Experts of a small language model.
Size: 12 layers, width 160, vocabulary 1279, 24.4M parameters.
Experts: 40 experts in each of 12 layers, 96 SwiGLU neurons an expert.
Below are experts of layer 8 (counted from 0) of a mixture-of-experts language model. Rows are named router (the router's row for the expert), gate (a neuron's input weights, with its number), up (a neuron's input weights, with its number) and show model dimensions 0-159. Each number is 500 + 25 x the weight over its row's rms, rounded and kept within 0 to 999. Numbers have three digits each.
After each expert's rows: "comes after" lists some tokens at least twice as common just before its tokens as in all text; "mostly gets" lists some tokens that are sent to it at least half of the time. This comes from a sample of Wikipedia text that the model never trained on. Tokens count by the router's weight.

# expert 32
router:489510483522481509504489530486498529492510503491490475504522494482482478485524485470439485473536479488466534497484481452522474499501465505494499496505499461529469522479549555512521500486435467493499465490476494492501492457511469494518512525511516476504453430530475512454489530532516528501479488499509494469470512508490517500489547532489489463481508509513504521513483483533489470519493491444510449504494513478557525536482459470477523491500492522455509511540529481497508507494419488
gate0:463448563452477479475490520502504519478465480481516469529483504513451511554506506515514496489461526508470502479524510469465481519498493488498527479544476492496497511505478480458490489492539506542528501521492494530508476513484453502474502554524521496464481467509496462532529513427494482459511501527506531525473513491496491516518505485480494489472492513464561510520539465531521503521516488530485472498478507478501529515557501464503501483499494524542541496437491495504513476492522491
up0:493485494537501460542515478521531472528513513523528522505493491495512482475490463472450525489486513497518553562514542526490497506520525514500503555460517505519495526506473454516510492496517485483480503460507490462492499493512492555493519511507517487485463483533534503491524472490492504522527544539489488496475497506500488467513503526464500524515442472525485506494500490511498479508493518492557471537538468531502503454513525485465498573512523480538453502533466459529514524476542488
gate1:524483473554461512489469513470457498468485467496520502500489482479490527517529524486495513529514496485473495511476483478522494524470514488481518497498527482487500480504460494480489548526471497484497513430472523519486462436524472483521510484533470483480488517490538461469484482465518516496508513475529491489508505454479493484466513509539465509548538493520466535458463490508527500529524470461521517509517486480448509508467558477523538515498500469458524564507486492503490514521504491
up1:481491523475510475448499513483450515469571485530486501511500491534498488444468523506504479491552496499467533471453536501482535533515486521477492487518479496478565518537474498485537512487521502477497511488499511496488526483453495521529513556480543507485536519514546469498458519454491528491521464487511492525508488522559483493498490493525488506542507451486502517499465522481521505505514505492448530481481508476497497498527544475502512469457523478503531527501513523520467496472494494
comes after: "s", ",", "es", "a", "ation", "er"
mostly gets: " and", ".\n\n", "),", " as", " which", ")."

# expert 17
router:471503501511488459540477484485503519452495481500483489471454524489512462497485519497462525518546497485500476545476470500500507543548519501505485483511512506493490488470475509525497533481504454513528522456525476538495482466505455442491502522522445524532476483484437480495554490513472532503488492488469453484503513494445501437503477520478490533503435478468511495502512504510497498483484461471502508490551521483511530528519503471521493528475484513524517499502512529511524459490504504
gate0:467488472536497521539518526506521472488519543545506514499512514524495483519533512474508522463553509487482479505486539502489472489475505496521528503520551474481499533455549503518491445486471486506539494536557527539480474471499521478484495554463472506532483473498440519482513480488544481538518498509551544505512467499462531493508512526489518498509478493472517527501467491514513520508490506512546530479485465475505476504507506544506508505517464539462540515503455513517507481488489510
up0:536496500520518475525492538478527548532513474529504474508493539542528503514498492477484497478454494488505544476503475495503529485512492496505524521485474512528496523520512492547430479481522473514525529522536501438522518516484494485522506526527493528452489482511508453470508519466484459489485531462458526510469501485519444502497469479518543479512519472507500522442502511522512501497510497508511437460474527474542509526508489551487525501507495501517491495500556506489539468512533501
gate1:469481488489487510469499528487448482489530488544545478501524513515518507470483492475462515511467518520544501523499515509508537504479563463470471488496488500477535452469477506521484517516464510544498519545449448489469482466504478508525518481508516478452480445450476484458495509497497492457497497480494524491483512491470499482456519523478480503519489485444498482472479513491525482453490499506481512523520503484556477535499539538469482507475485487492509475521519502447489496486499527
up1:490472477493504551523483499485518480491500507522499495430529494519513500520527479510493507483486477478498539532515487551520505486518543474492473547523515496529504519542540519534464492451476485469510515500464544535513513488534504532531560479534479444528526503524521497483515501511477503513458505492476504512493491531527511491499528506505538513473485517499506469474487463518510470481540520507519471558510468479514519500509476471508475510453542487464501519471498471561452513497498520
comes after: " M", " S", " N", "am", " K", " A"
mostly gets: " Ch", " Z", " Sh", " Sw", " ch", " sh"

# expert 4
router:505485503485480499566532509496512507484475484540457491538487484481502502519475479477503501506531471494511487526522512503501450517494490495484498495489530492520470483548478510500496528432498486508483458545486470537508548485516468462459520523531481503488524487503483498461482455513543494519535513504498464448483496499470500525488489521493428461469510517468505509483537492522520519521482495510506490524527478516496511473495475527476527452499474472473491487511517488462549457520440461
gate1:505513506529478507471443481452497461476505513460523480520453496499467521503515481476470483483486458488489498493498504515519573502476460493505525503478476548475482494493485483490510472511486489496455478511486521507455517496475508502475509505528507498547482468458526494510522514481526500514512489518509500448459518497489511517504471475543446508508511514464517521503496544431534472481499475503485471522475518512529505446481517508474490510535471530425512481510505498510528495442506473
up1:468481525482506503508481505543521496489539461493521443527547511475530511485491497497476486511505529465501500498528461472478542494419521481502500536466540480471530502476545493521455465513494474544515545542472521482520491487471470479500528500486489504502475462489497534506516509486520490496488471495530481507514509498481507504476495490467448461492494457514516495501495518466501491495491558524536471486535506543514522508519476492543501520536502466494466456495486543481461484479522526
gate2:517483507498483527524530531475472476506517484531478521482465533498512507496541524488478454522536487506438464452500548468516474526480514490482520507529501487496489475501475520484510482516492521526519495511485517508497518570473528465480486512497483462499498509489535483452485424560495491520491513467521529494521524467509493521520523448487505522524499472518533508471486524517492496476500533529498446535484507466476466510489517522504492555480509518509510520495536499489506451490467455
up2:504519465469482521522501469541475512475482514534491501462501507519532453516449503514532529488533463484526524486463501533519476523469508493525530505509459496524464524516520530501529499498491459514514530528481536521501458482516487478511518455519486494539503572494533455506517497502515509504484488542509499562529505452510531476452523470534513521543517510514514511490519479465512529490486523480465516512519516477514501509530526487538481518504495544489463479456499507475448489488476503
comes after: " c", " p", " C", " t", " P", "p"
mostly gets: " dis", " dec", " res", " cons", " comm", " inc"

# expert 29
router:504520485502506490478481493474442498498510462489474459466492468454535506473511492509483497514530515522512498513470524529527482499533482493474514507521533486519503438479486513489485501484476511484518541505486468490498501471511506491525502521486489512525502516486467464460526523562502571515525483492501515555515542445465499463527471491527516482505473484487532495525481463510543447530490514475503506516518507503515480517476492439487522540518458531475444500487533532475489533504485518
gate4:515504457468492454488528471521498535467495493464497547542511501521545476492446498498458514523534468482494511483480478546527497506517504505448466520494525502487527472505497479495524530477486509491521533493499557500485521496457523480518458492546511514513480470529484486499502497533501488465526491499487475477525440518496525538528488467469486517478535464468481546502514520500474519462509555502486499533506488497509536489511486477488500490473519523532529456462510495439483512478495534
up4:519457475524488467508480503437507521536519514500472529526550486501494500516460525542446509495534508478505514468472534497494481466473492533499535516481483502496492485470486480493497510498537459458479474514540493509485507480521494464491537526474522504512540527483513461503528513481537462507513456487507489520474530487532495507487513536530522495488518486547531517516499565508493472487507450497518500470539520498524475550509512495497503567523477497507463514545482508481487484555508498
gate5:495489494497498502527467497504488485507521494481468482491454473526498488541529510505504469524508501490554503496542490463527550507491511481500502519522509527487462487524485504461474504475486469441492462481453518480498531527511495480499523523516507493531503518509497480506538510528504468460480460482461536442466487488535506475506455489547526480511500445481505532505485497496529508495512511429514502507458470515519507497513502451506499493532549530502494490518527480567505470444511470
up5:494503455478498449486513459497519471510507501525529492501533558505514548538524512528555480540472487483491484510498489514502493462498487511489542494534525511504530517511518507485530491478546501490524471464501528496516512556504503531482506494454483475526489489514490511506484538517508480534499467533488461514530521563499497494511493548497483520512516491505524459491535545490463496493521488461503514453519550531474519440517539504511470493537501513472514542483481513532512523490462528
comes after: " H", " W", "h", " R", " K", "e"
mostly gets: " West", " South", " Har", " East", " North", " City"

# expert 27
router:501475492478519473517496492513461539453440477505475488485512462476525506519488492503523445493475486517478464506493499500535516490497465527521495499492540485534504494491523476529495500507431515519489434514500479519521498481499488495506474555512459515529466524515500540469530500532507540501463546490449499537507530463470502493506477485471482526466500511501460478494515507507536516489526518494519453497503487512500539480540439522435492524524502506511479519484521486525511473533478500
gate0:473518515488506479493540515490509522483545495464511492515473470463490477474500517531523501501498531493528518484463486476506480512509539503519472494482522520519505520468521490470492520478536531514497496537528528582487459474474488461525532528502463517543488455495456520493499528506512490501484496523487501530441519480504520491480506513472508519533515467488482476541499566488517533465482507481486485512503499532538546457513486492565470513469534533514529466492496485527497524496548495
up0:451526511454498501484480513482511466468442493515511461498441498543511470498471469549484496467519508534465504522503458481476528483507487458506483536469503501526509512470477528494498529485491513489450525507477489457517481476507500523454500551504504513506510495514552512514484506487483532515515484504495487529492486460519492530454502497475485476532522492512478492465503497540552444484494511530498521473468483518516500484464464509532523513477469541480507534531466509448459495504490518
gate1:482518455511491499489483553485497533474476445522533501528470505527544516524467485517475514459499439521513485512542525486509479507485504467554471494526574538502498540502519491531486483483503505492505503479478509493532530482494524515487484536527503498487493524509541515462508541479521492490513474545496465522520540508469488511518481516407482473468460503504503502512485472497535459490514546513492489504494493481480474520526503492487476523473543507506467530509499477519479503495468516
up1:465563503509515487477507519513445484536525461508516519508483466520501527550528500501496437490501504534513495486487536552511461501493517536501471457459496492497498480510501495472467460490458486533495546536545484510487534475523484529485481504488489529507455535482487514496481495504484544494557511518500520515486530515502459503530529532516510489525487512490543492515524515559504496485510497508471493528481496516466451479474486526511490489490519481535486502492544491550516468545499475
comes after: " ", "–", " (", "1", " m", " $"
mostly gets: " Cal", " four", " West", " three", " cent", " East"

# expert 0
router:456480431494521496527462534505486491463525473444482554521501537503468497507499503509507482484471506442516496516494522471525513501454504468478511471506517474515471474530532513513495533469480489515461464502493458500513522467498487460486496509481480456516488496453491502493509494488467508518466535454491474502506530509518505504484518554479520507488492504466470493532441470529481524484521483468518482514481487472544515523466502452524508501460511494550469487518480548508513492496472501
gate1:463503524515535522514495576511489505482520507524492512531520520517522493526528506478466515480562520457479541469505531464485488516481491464518494476545531455492526527528482506511461465508481511494481527494495517469514527438547532528491464517499501520454511465532533522475503515467520552506513505503536494468466518487449509504509493528528457492467497495495496482556472502490514494481534489499528501525457533484495514509526445493512516501486491476514518509512510491512482490511497454
up1:505537518517513472501457447478492505508517498467519490454487524474458481534494484498497467472426446547510495490513475562527529502512500531493494515465485527533496503503497483536527480490488505516516482509492499504485519515499483478545494496481452524551490514502486520508444510503508499491522498484485499511520490506551474434525477522485523527524520506506492475510543522504530485512515511516477458474490510545452472493498468494461507527480505468526498456532437470497520500471493517
gate2:504461460461477478520511497521510505495561444520522515545546508466513523467470526543472501461494511520480507497479533454518500503481474494494490506491537518459491543502504470498513505473500486547497454476508484494499507480498478496529522503505520490509493456515541497501494504503476554549504514464534469473504531496516515499471491512493472539483484489454539518455501525458508503507470552498495514489527473519553499460506542516491504512475533476515500464467471527503544501465499494
up2:472480469509501501560524462537507510448491522505460495529446456549471442513507481449510506510516473505530508514471507540583508521490504498523538516487516542533499468440502491485537491554518491536546466507523508492516489479508503519478501502528520514524511475489483517492478464474470492525487524481484495459515515520450481503492480523473510493503554474484480510493517511493523496479474522484490509514458500532496506450488532518527507485495520480487489495509511470491475525502523494
comes after: " the", "-", ",", " a", " and", " of"
mostly gets: " F", " M", " n", " w", " N", " f"

# expert 25
router:517511498518498447480538482463476520506519482498492506474471506541470483519525548516444488518534445497488518476508455534533477503501477477479476522492533472502465487489525485521503487468486476501495477525493493517501529492512472500482485508511468502544502483466483499525503520524446542528445539509486499518523492524481522470536490477512484485485507488476466488502512448524470462497485514479462511526499501453506538573487487503538505521502487511525501513448493536524544465462471505
gate0:471497467507517498478502533495533479537496485492479516510482504473462487520529549474518532493498495489488479460508494500509471533498502495503521523493510503505458505520520508521517502498500483512512496490523556505531503484526480561508461510511489483489494505498516511453543500455524512483484538497495456530461433522488504474488508502555521479536462487514490503461482517506511483471444497486438458445491465488517520510501499457539503568543462494483500509515456503463485527477475501
up0:428499463490488521501538508501459524489469501478498503509531469489552490533504491485476517508454518500543493485465459487475509531522468473471502488494487504492538480488489484494491502500484491504476528476471481509496455524507492428482501497500529507518485525512505492529504487512474523522507489499494486502548503517522517489479480445486513497458519467511527509544513547477513503533534476553536536482477501519511492534515510565430484497500483471494524475518514459448534473472505500
gate1:483517523449501508515524498485546489463488495494547499520483479507511430514503530484516490542538499503519509514513537468489444494495511487523522479504523454479502523451480505538520539493467515504457479530523523478516499549483513525481536528521484475530510509464456498549516504524491512490511527532516497494500488484485481507467509454539508486510504503484484512556506516479512493495489546470543508525522500514449499495506468498486503474513549445469489522502456510439490506512523532
up1:525479494492484480492506496529473523510515503464530493502508510448500513469527473474465545445489472471505467520500507558458474508460488529492479492482524505491496528506490473504510465511503469520526499507520460517446515511472470496545502468478483492474507490529516488467487472505520441511481490458479526479501530527518524505505453503476494521535498532492508502537483497538506506499482488481482511511475510498501505465494493538442448511466473499532555502470511544549527477473472556
comes after: " M", " B", " V", " L", " R", ","
mostly gets: " Mar", " Ar", " Br", " ar", " Gre", " Eng"

# expert 7
router:511504479476541496493539467517531483515521475475444469502497535471468481479507529511511519491500502491501491478465488491500505513485500503492524515476490468498477481508502504520512523458508519506502485540515450507496533485529497505439484482520488559552533518502507483495484467594480512511506517474457507546526516512477580457526499521511480489428489475489500488507495474508535504519450488485504476482519498518493488549468490468501507483515480499517494486480531541513526494470492471
gate3:478480550485552481508516482506486495501470479485515532522494526500537492472457514472482515526486478510487494526478494488504520497480525567457541509486519499462554473520517537528488494485486504492497494476496524481524504465498503546554535459517501472496487448545523539526550455501520494503511458532481535495506507564473483505510516479502498467515533519542479538495519544480487511530488518513533497501474521460497515505488469506488508476523510500498467509514490469499468485521521559
up3:517520507468479496474498471525520468510482499515498456492502540485459524553446483498489505478501503530472514521546478474484460523513477496504487489562512490497476524483507522499561522475508463495513492506487477484493504505481479546489518512499458479496482500515513528527480513473490502481480498464542493455442504551510474506542534529508483462499506527489475457473548526473479540491534525473500479488508461458466508489460510501540501554510484504461506532495474479469515517475493520
gate4:515469535477448514502509548484494543501522490497528470517520528497480536508501505539472488544513509532466459485489478478514518517518498524493536520505489506490491501465467527516503474482483530455456508517494529466476490494535457485513500530495525508536495487494488460525498508499555488474500465506524521492526448454419513477474509501531491522495505479444488486515471519483499513507518554448497475490532546486502499519489518476512520480474478490503538514475528441499478494490477518
up4:509441538500506507513474507511498503488533502472498492530486516486481494488465545490535486456469492537518490505535502527505501513517496436499471502467510513493511554521470535517517478506487544491488474536451476488481529514522515485526495465460522520497543454468527514506492534478522474506518507496512492453513509476461495521434489473457484518487505496512499517483496475524551481491510494489510502446523488467541471504496495500467486498476497433489465536519444482523482459509501506
comes after: " D", " B", " R", " L", " J", "b"
mostly gets: " John", " New", "ober", " Will", "ott", " Geor"

# expert 37
router:496471489481470471505532503495510509477479524510463433511506495475552514496485504513470457516478484514495490516516497496504425516519508482494519497559505489543518457514523530498461503505477490460488529526532509521538487509543535479459478541477480479498460543451494511502538513523513528516452497468466456480499514532451458499537504500496502501515476515485480477514520481517489468517504491462480493522504538478511512503502502541515476483536476526455485467494496473451496528484499509
gate0:516516506475486471476532510457506497513495455461492457492530477502529498513451484515529504487497472469490516476473510534483525543502492492502479493564480460500508528527506481502544528496484467474507498514516511539473462513488497502506526477485477482506488456513526501506435494513502518526546501503497530439470519468530502510529491536481471482484486539462517546536535496562510485465500511490510480506472553453509481499491516487509527505519537485537474513501498551452508485491489477
up0:493537529497493530490491483507519496478468534525504478578528469488518446477500507500483548492520520510529459526469506464518511527503490511496486527466480522488498508502515498463502470502558499468493476467522485522480461468475548435487499479508501525506507545507553523504524510514523490466518488502481486513520478473523464510506492537503506494468521538522569524487495482536500483510472524502514494474533504546518461467474483477457533497512495475488538467509493499502545493501528481
gate1:528460525475478494505513502516481482519489517497545510530482503505513471522528513553480473496527504543521470496474516425528470504525518489460525474521572498526494474490506488500468481469490474489556490468529496544440507495524527519516517493512492475482541544520513499461528524530480533500511478450513480429507508518497486446512477479525524490494497503497489492480498500516498544503513490473493521469521512483469471489492512493461452456487517505496511510522525491534500528483493470
up1:467536490472521459527513472497501489507541488531519518534491518500455500507504489517521465469490548477504513488509529554505496493516505474517512471489529523509562492470499497476489515525449463502477502495521516498460506513472492478474464491483513559515543479503517547460490545519495529438516482518478473486483479515542533514499497506509500448509513508485549529513465526495491514494494461507523525533513508500524537542505522498470470536508517471468511505444496534476507466458486499
comes after: " S", " E", " the", " s", " e", " an"
mostly gets: " re", " e", " pro", " con", " comp", " o"

# expert 36
router:464520458476502521528482500483498526486524497463507487511462531489509497520509470520447452500476453484475549505506460465512456492521502482484488520547474503508466484488561492529493525449502489472498491515476462508526497461471555445483497539489494495520507511499469500490509510515508522544488545480518480501505497508479500503499455518507495502513448467523475471485447508443491480489521464504470476483501479475504494465459498523499528546517485460496471494502501542483498515463479510
gate0:490469545497508524505492479476507559493489476533513436508454519475494521495483548512490501501465457496512459507443478488502526470470476522495525474514510497464539510505534493494475550523531463455502468483486473485515491442487492496504475523540510474481467513473520526493478556526502502515522517504465471482496548492472496508511487521504492492496513454487525544473501523492475484508505511487518494492489503515513520482505563541484482536489494491454483527487482537480507480496456550
up0:510493501488491470502485494483479522478536505474500550467447549516512532509507490471501505510471508519529479534507468543512461486500482523545506519461527531504546492459498508547497509544483460496504485474506516516533465497490462532454527519469523537477453508491522501509505510496464466482471507477529512486523527520529527532479538560500536461470509531514481507469477525502463501529531516511506438513500505523494509499496531470476512502488463469522505538488526474459506525497497520
gate1:501510481472488472494474539509498453516495501529517451520482519480503492527486475431492522527481535510506537474522522491548490512484503513509512543537487515499496512506516526505485523488511491506485506539472439459496543480508489522520485508469503510500485506520481545455493531479498521508504464496485478495489509551531492455543504521461436531498466519509496478537465514484488494534507469474472497462510474506525474467472513429511479490509492513495543505448482513497510448492539495
up1:469493510546523484498481538486517504510477508492496489500481480498515544471528499483534484514506474488539508537506502530494518553519496506486498461489455531537461493505443461494490524475540508466508510463525538490524494551515547491471552534508490497542469523529490470469529487525554471472466554477499509505503507509476519506551510479521485511491523519499495540489496482510474510537487492516506518474496464480517526515486468432511519476530484481462543504483525486479512521508467482
comes after: " |", ":", " in", " res", "os", " im"
mostly gets: " Sp", " sp", " dep", "p", " exp", " sec"

# expert 3
router:522486487511474484510486492516496515489510534504478476552529459462498502535514491503471488480489487513523476505516505527531495497506493492484517500510500471535469459466521498532506556498471521495491472484505478518532491504506459511467488499510478520555503496499496558517538509555518540504523530428462511540509541461530523468526507503498511472550477479499484478498495476481521537518499476480500469537495496497506497496486451525484533525524495515572468459454509528542498493521470524
gate0:498497497459450487523475522504504506474477495448485459511510517516455532473504496531516491533507504533476471487533447495470535511479521507527510486548487555508517468542495495493491509527535498492494489467549539478520503489470514498526526500501488485468486489521485552472481533487514539511479447526516499476514537490533509466524484494502513494515524505482499483478549493473534488463482504522551490516520480423472463491500509491497530502520460513512468518507458525483475484490542530
up0:485434436508491497499526474510513538560461521484529481512498476511522501492466446489497488525476495499469500490478484474492513488521485500502536541499512506447531478525556512489506466491522497534464516498466524519493509514459496534475480478472498527522533467465515491488493507480489512486495519465496459494507464524515508508515488521496495493512499473490516477493522515472491483551511497535513480502496486487536492570497533494498519558485530519477492495539467546577512462505507513
gate1:536511483463466525525498516487512478472465490501466443509514497498530489541524538532495524521487544496514523508463485543512505469521500463502439485505444494512506509515545468484511509466534483517481523451533515542517480486487514493479479511479505493491464524473525482542477476540511519516526508505506496507501470503514531485426481486448468541495539502533496488533508484516527465508525522465530499463470541513470458497508488510490532451507500482499527517503491518476523501485497487
up1:498485477496492462441500529495453474500472513457477468485479517490541487539511481555500497493461497506483508511476513571463514538518521502487496530510496493429490532506478517491503470504485508561501500491503490490486517521497508533501456525502532500496489487482468533503499468487466530482510556492473496542492511482494482521503478544512487519522508542508526515531525549530491470515437526490466529481480530503466501522515522502490477492470553528475512518457474519494493492506478472
comes after: " ", "1", "2", "3", "0", "4"
mostly gets: " four", "3", " three", "5", "4", "2"

# expert 26
router:449470481458477470568473524481477530496481504505477484491523496491521456503526520469471498499513497505498453485483538526532488509441472482500508520526520489533455501499512521498540482512480501476554508482472487531496508493527498484499472476499502458488460485477493523474497505496466528517498526449487476505525524501498511513467468557516520528426473452507490490523470459510501474508462472529491499483551535508496498478500452493470501508517473542483524516537500496504504485498540499
gate0:504500542484528521488468512514483518519490532465503497504492533496513488517485502495514513504505492491475493543500536500546490474576485510511534478483484470466509513489484486534461510526505542499504485503515511540515498492521515488514449492497504517473507514548503501495533501494505467519516502501534522536486463516537459542471565400496510497554475520547510484502514506470530469524454516500499482485491507500507489537474494526463478556508504528475461468484496500472511537507469487
up0:481530429460537524518518471500491513502539510521481534484499479477472494521514497521482481459499488493508512476492425535485545501476509494520526508531473495491525516525421530491445488459536476515502485521538488510480515493520493499509522516513504485468479495521504524527508480521505523517498471507505516505463546495522494506480469530499498515526541529453486504502505490496478485448494517538554527474518527510577519507512470496454531531505487523492504517454512507507496510497510478
gate1:483519542529468467487497527527512523439471499466525490486495521499496475499491499513462533479490466479493521506523513495521526502517520531455478529535567498512513484535520495494515523485487451467507484473506547514534502481464506449476497480522487575477485488502502490464512505547508469486447474512479509495492509482520496526505552573482509507533519495484470504498502490514468501487513529504488482465507503467489502503539502492512490512505465522462522508467444524477462499503551510
up1:547453469505536492510483496511492525487499477455498505488460512532492485516492497500491528467530471461516510518512542438523511520492487495516492505505493535468473496575550441490538484517467486493465528528506476462511463479455502513501513464468497485480516521512450494501488517474512482460480486477481497508477466486508507522464473460494492505462503503491533521513468502509467512471538487506500445554501502465529525524505514481537523486534496509517524475445485499478497490467493511
comes after: " |\n", "\n", ")", "0", ")\n", "3"
mostly gets: " |", "|", ")\n", "\n", ";", ".\n"

# expert 24
router:493498500512493487549484490477474522472496516489482501534411477524487460525560488467496545474537459504456486486462491511545471514510486520514511510491523483491442486488489506498473549473498471497502517502491483507491561515498488510514524481530497465523516492504492481488463508538515500537473540474527510499473511460518544479537515542505456482486481459481510467486489499502561509479494508475488495548490467525504494478530493458521516504496473485476513497487475492520513469502508452
gate1:484537473512499483493452457486495477460529504495433504554486462456510508502539497500506478509471524520452517482518530512476514539485498451505497553482484460513459503469516511513492506475480508508483505534506497489534487495512530538494501545510502463503482537488481503488460534504504466477454540505564481538537487477523491525506489492523498476514532519513502496489487473509545478493512480426485483479488501518479514505515487488491492485526519504495514524509555495529479536504501440
up1:482536503475477484501482486530520496510507486469507510521477503474526469490513533461506534472528506524439517490514469537514474501450441497496483541558465515515524509484513473523516497495454484508536484485508450525450468529509511484510563476507463481475558515483539490518510509476518494523529515497509488510551511483464504501530534486492517499507483482532495501533552475527481487539508545476524528497502489518473462526494514469476471506482481495511475510455521513510500517544483517
gate2:488504487503488506501503536529513521493548551510491538478525532530457477495506558476487474490508490470535472488495484472516483486480571527477505503518485492527523511495472465498470492547485489505468518536466482511551476451518502487459516525509516516472502489533467491517522509514505516530541519494457527524486515537522477493510535493512525511494442474497543509481497478477547492457455484499546529450517515466470527472506504514479467507473517532483528485487522504467521504498523486
up2:467559510505543526492491518470470511532530510541520521511506472506478518493507485503500472488515474521482481462493485490460508460457539516481496503530494528474510521497534507524479519534496527497463479542512468506476485529508515527464489501538535522516506455504484475526492513526494519554498527441488526510499509523492453513495479560502513484493504539514494523514419507514472503496473508480468514473496481518520515462500543479470502435476522459509504514535522542520488506484528501
comes after: " P", " F", " B", " J", "ar", "al"
mostly gets: "att", " Par", "rist", "i", "enn", " Jan"

# expert 5
router:485538470498487483519540467494497473447538507461484466567500491480477470468497503502515480508540519437509500575486492501520481467524503503487487467473505494503444480530512537499451518490487500527512493525525492454477499507543514543503513502486537483529446452467475533463531482507486503523507516489470525513517511480470507477449505526513495512539458468491496486523530501489510510467481500485486484517476479485543504480523481481483499533500507491491522499511486533525496503515444512
gate0:505547479476494465507499464465513533532481466503512496500553490561483518480468532499496463472518514485487475512478506493454541517495514479505498502486512483507514478497471519484503512487492439529482507496493479503454523504511516463473528520483471487541440499513462445511449519489464512481482517485502504497496520502527482532493510533519497499457511477528530492470535530473515533480510518539468525528508468487493511501466567504470506525516471479517436541481461512523486488475521502
up0:481484505508469506485546451486482498503483486530543510482450487493488486505545529481516484519525478560511542530502470499518493493487501455450518509515507492523451510481493550503487513517497511532497476499530512509502500465525485524512543493519549496519502493442483459538534472514487525529525488510535483538533530507468460499505509511551486521562499514517482491525458531479491497494537483487520484511550528495544498500514476506458486510497532533539479495469509513524529494472535509
gate1:529525474471508462494505520507564485519514494483494534528492516477476477475504544514523475504495436484510468514475504510498508522520497473477521483453493463463486465483503488532480480465478488476497513462479482489466521492519466505520494475513502452502479461470542513506542480508494450476468493485499525521488546507469441511518498526505528484537506516542544438509485491528492492513528520472507522466482537538526481499529495505448510519543502514483471469471482490516465486495509465
up1:484480463476511492490485515455453513482540474463550479508498469505539513506540527539488534513548488516485480481497525467484480492508459491526472427492509512483495510495514524527530518489489490520480489474504502496515484525516513470491560520532511496548508487500493545508534491536494465510526473510493522498521544527466499490470480501484513516547458505476470527483516512554481495482474507521481473485486522540489486511513492502525470514482473533517507530517477479491409500528533509
comes after: " |", ",", ".\n\n", "-", ":", " ("
mostly gets: " H", " G", " B", " =\n\n", ".\n\n", "″"

# expert 31
router:504473497477434520530501490475455519495512494497492470456488529519542488489500474562496475486502461494525495530501499509513498486490464504516545531538500464504503513549522539539483481524492518434458515514522487519525501488516479461547484515479501460529459479528476540497498499509488516523498468451469513520524504524517504489509457532520466490466479492506496457475482465530520509503482468456517475516482526496482537462481467499456515465501476528509492487548507499487507479519524510
gate0:537473533507483512514493530532496508479484523520471471509510500476519487499483472540532507494467542473521444545496473514517490489493507539464503536529499507487508532488516524498450492504480502488516484525506511505479484508535529484474449538486475524495525515536526490542490451506510471520499542502514470478496500500534523539503497462528488455536462474550541476510503471527491460504519504493483466531501444527503526485453506506529514534471498538524494507475529497500482535484562529
up0:454441496512505482539498481535518513539496515495513532478505533517499532533505479511497516452516506454534490504474499516475539487497525485530468539485532560498497510525476483471457498508505558469483520501516540501513491518495509504490495555465527489510483481482538487510508512506494500494522495506521511514489554557455545490503523509483509530493501510528547472515521527525510514485496519487523459527547510486516483479451495509494599493485482503509503530472487486502521486526503510
gate1:531502513507470496505470523475496510448542497523487506528505546485492505485549487496448530501488509500499537552520499499455491530543517541494477537516502482540490490494569475489480464522501538504506494471510519491481494469476508479548523485511495502545494493493478533511525476508491496504476455461476463527517471459521544522478523518526525524524469486488508451482510496534515533454528513519477516509456510493505508476548496513527513514470452466506456515479494499508511546505515510
up1:490504478523478483520503524485472504502464480513506476487473509525487508489513482486498513506536500487523517533498546494543522525524526476524459509543524506537460519493501472543522462529524473567507454498511498524546484558486527505524484461497485491537489520498503439457514491536506475466531569519475494512478510505474516552496518478482541508523499494486557486524509515522495510515479498523522506497499538515445501474521483461501491520482510531547493536517487517528496535487476499
comes after: " of", "\n", " in", " for", " to", "."
mostly gets: " the", " a", " The", " his", "The", " its"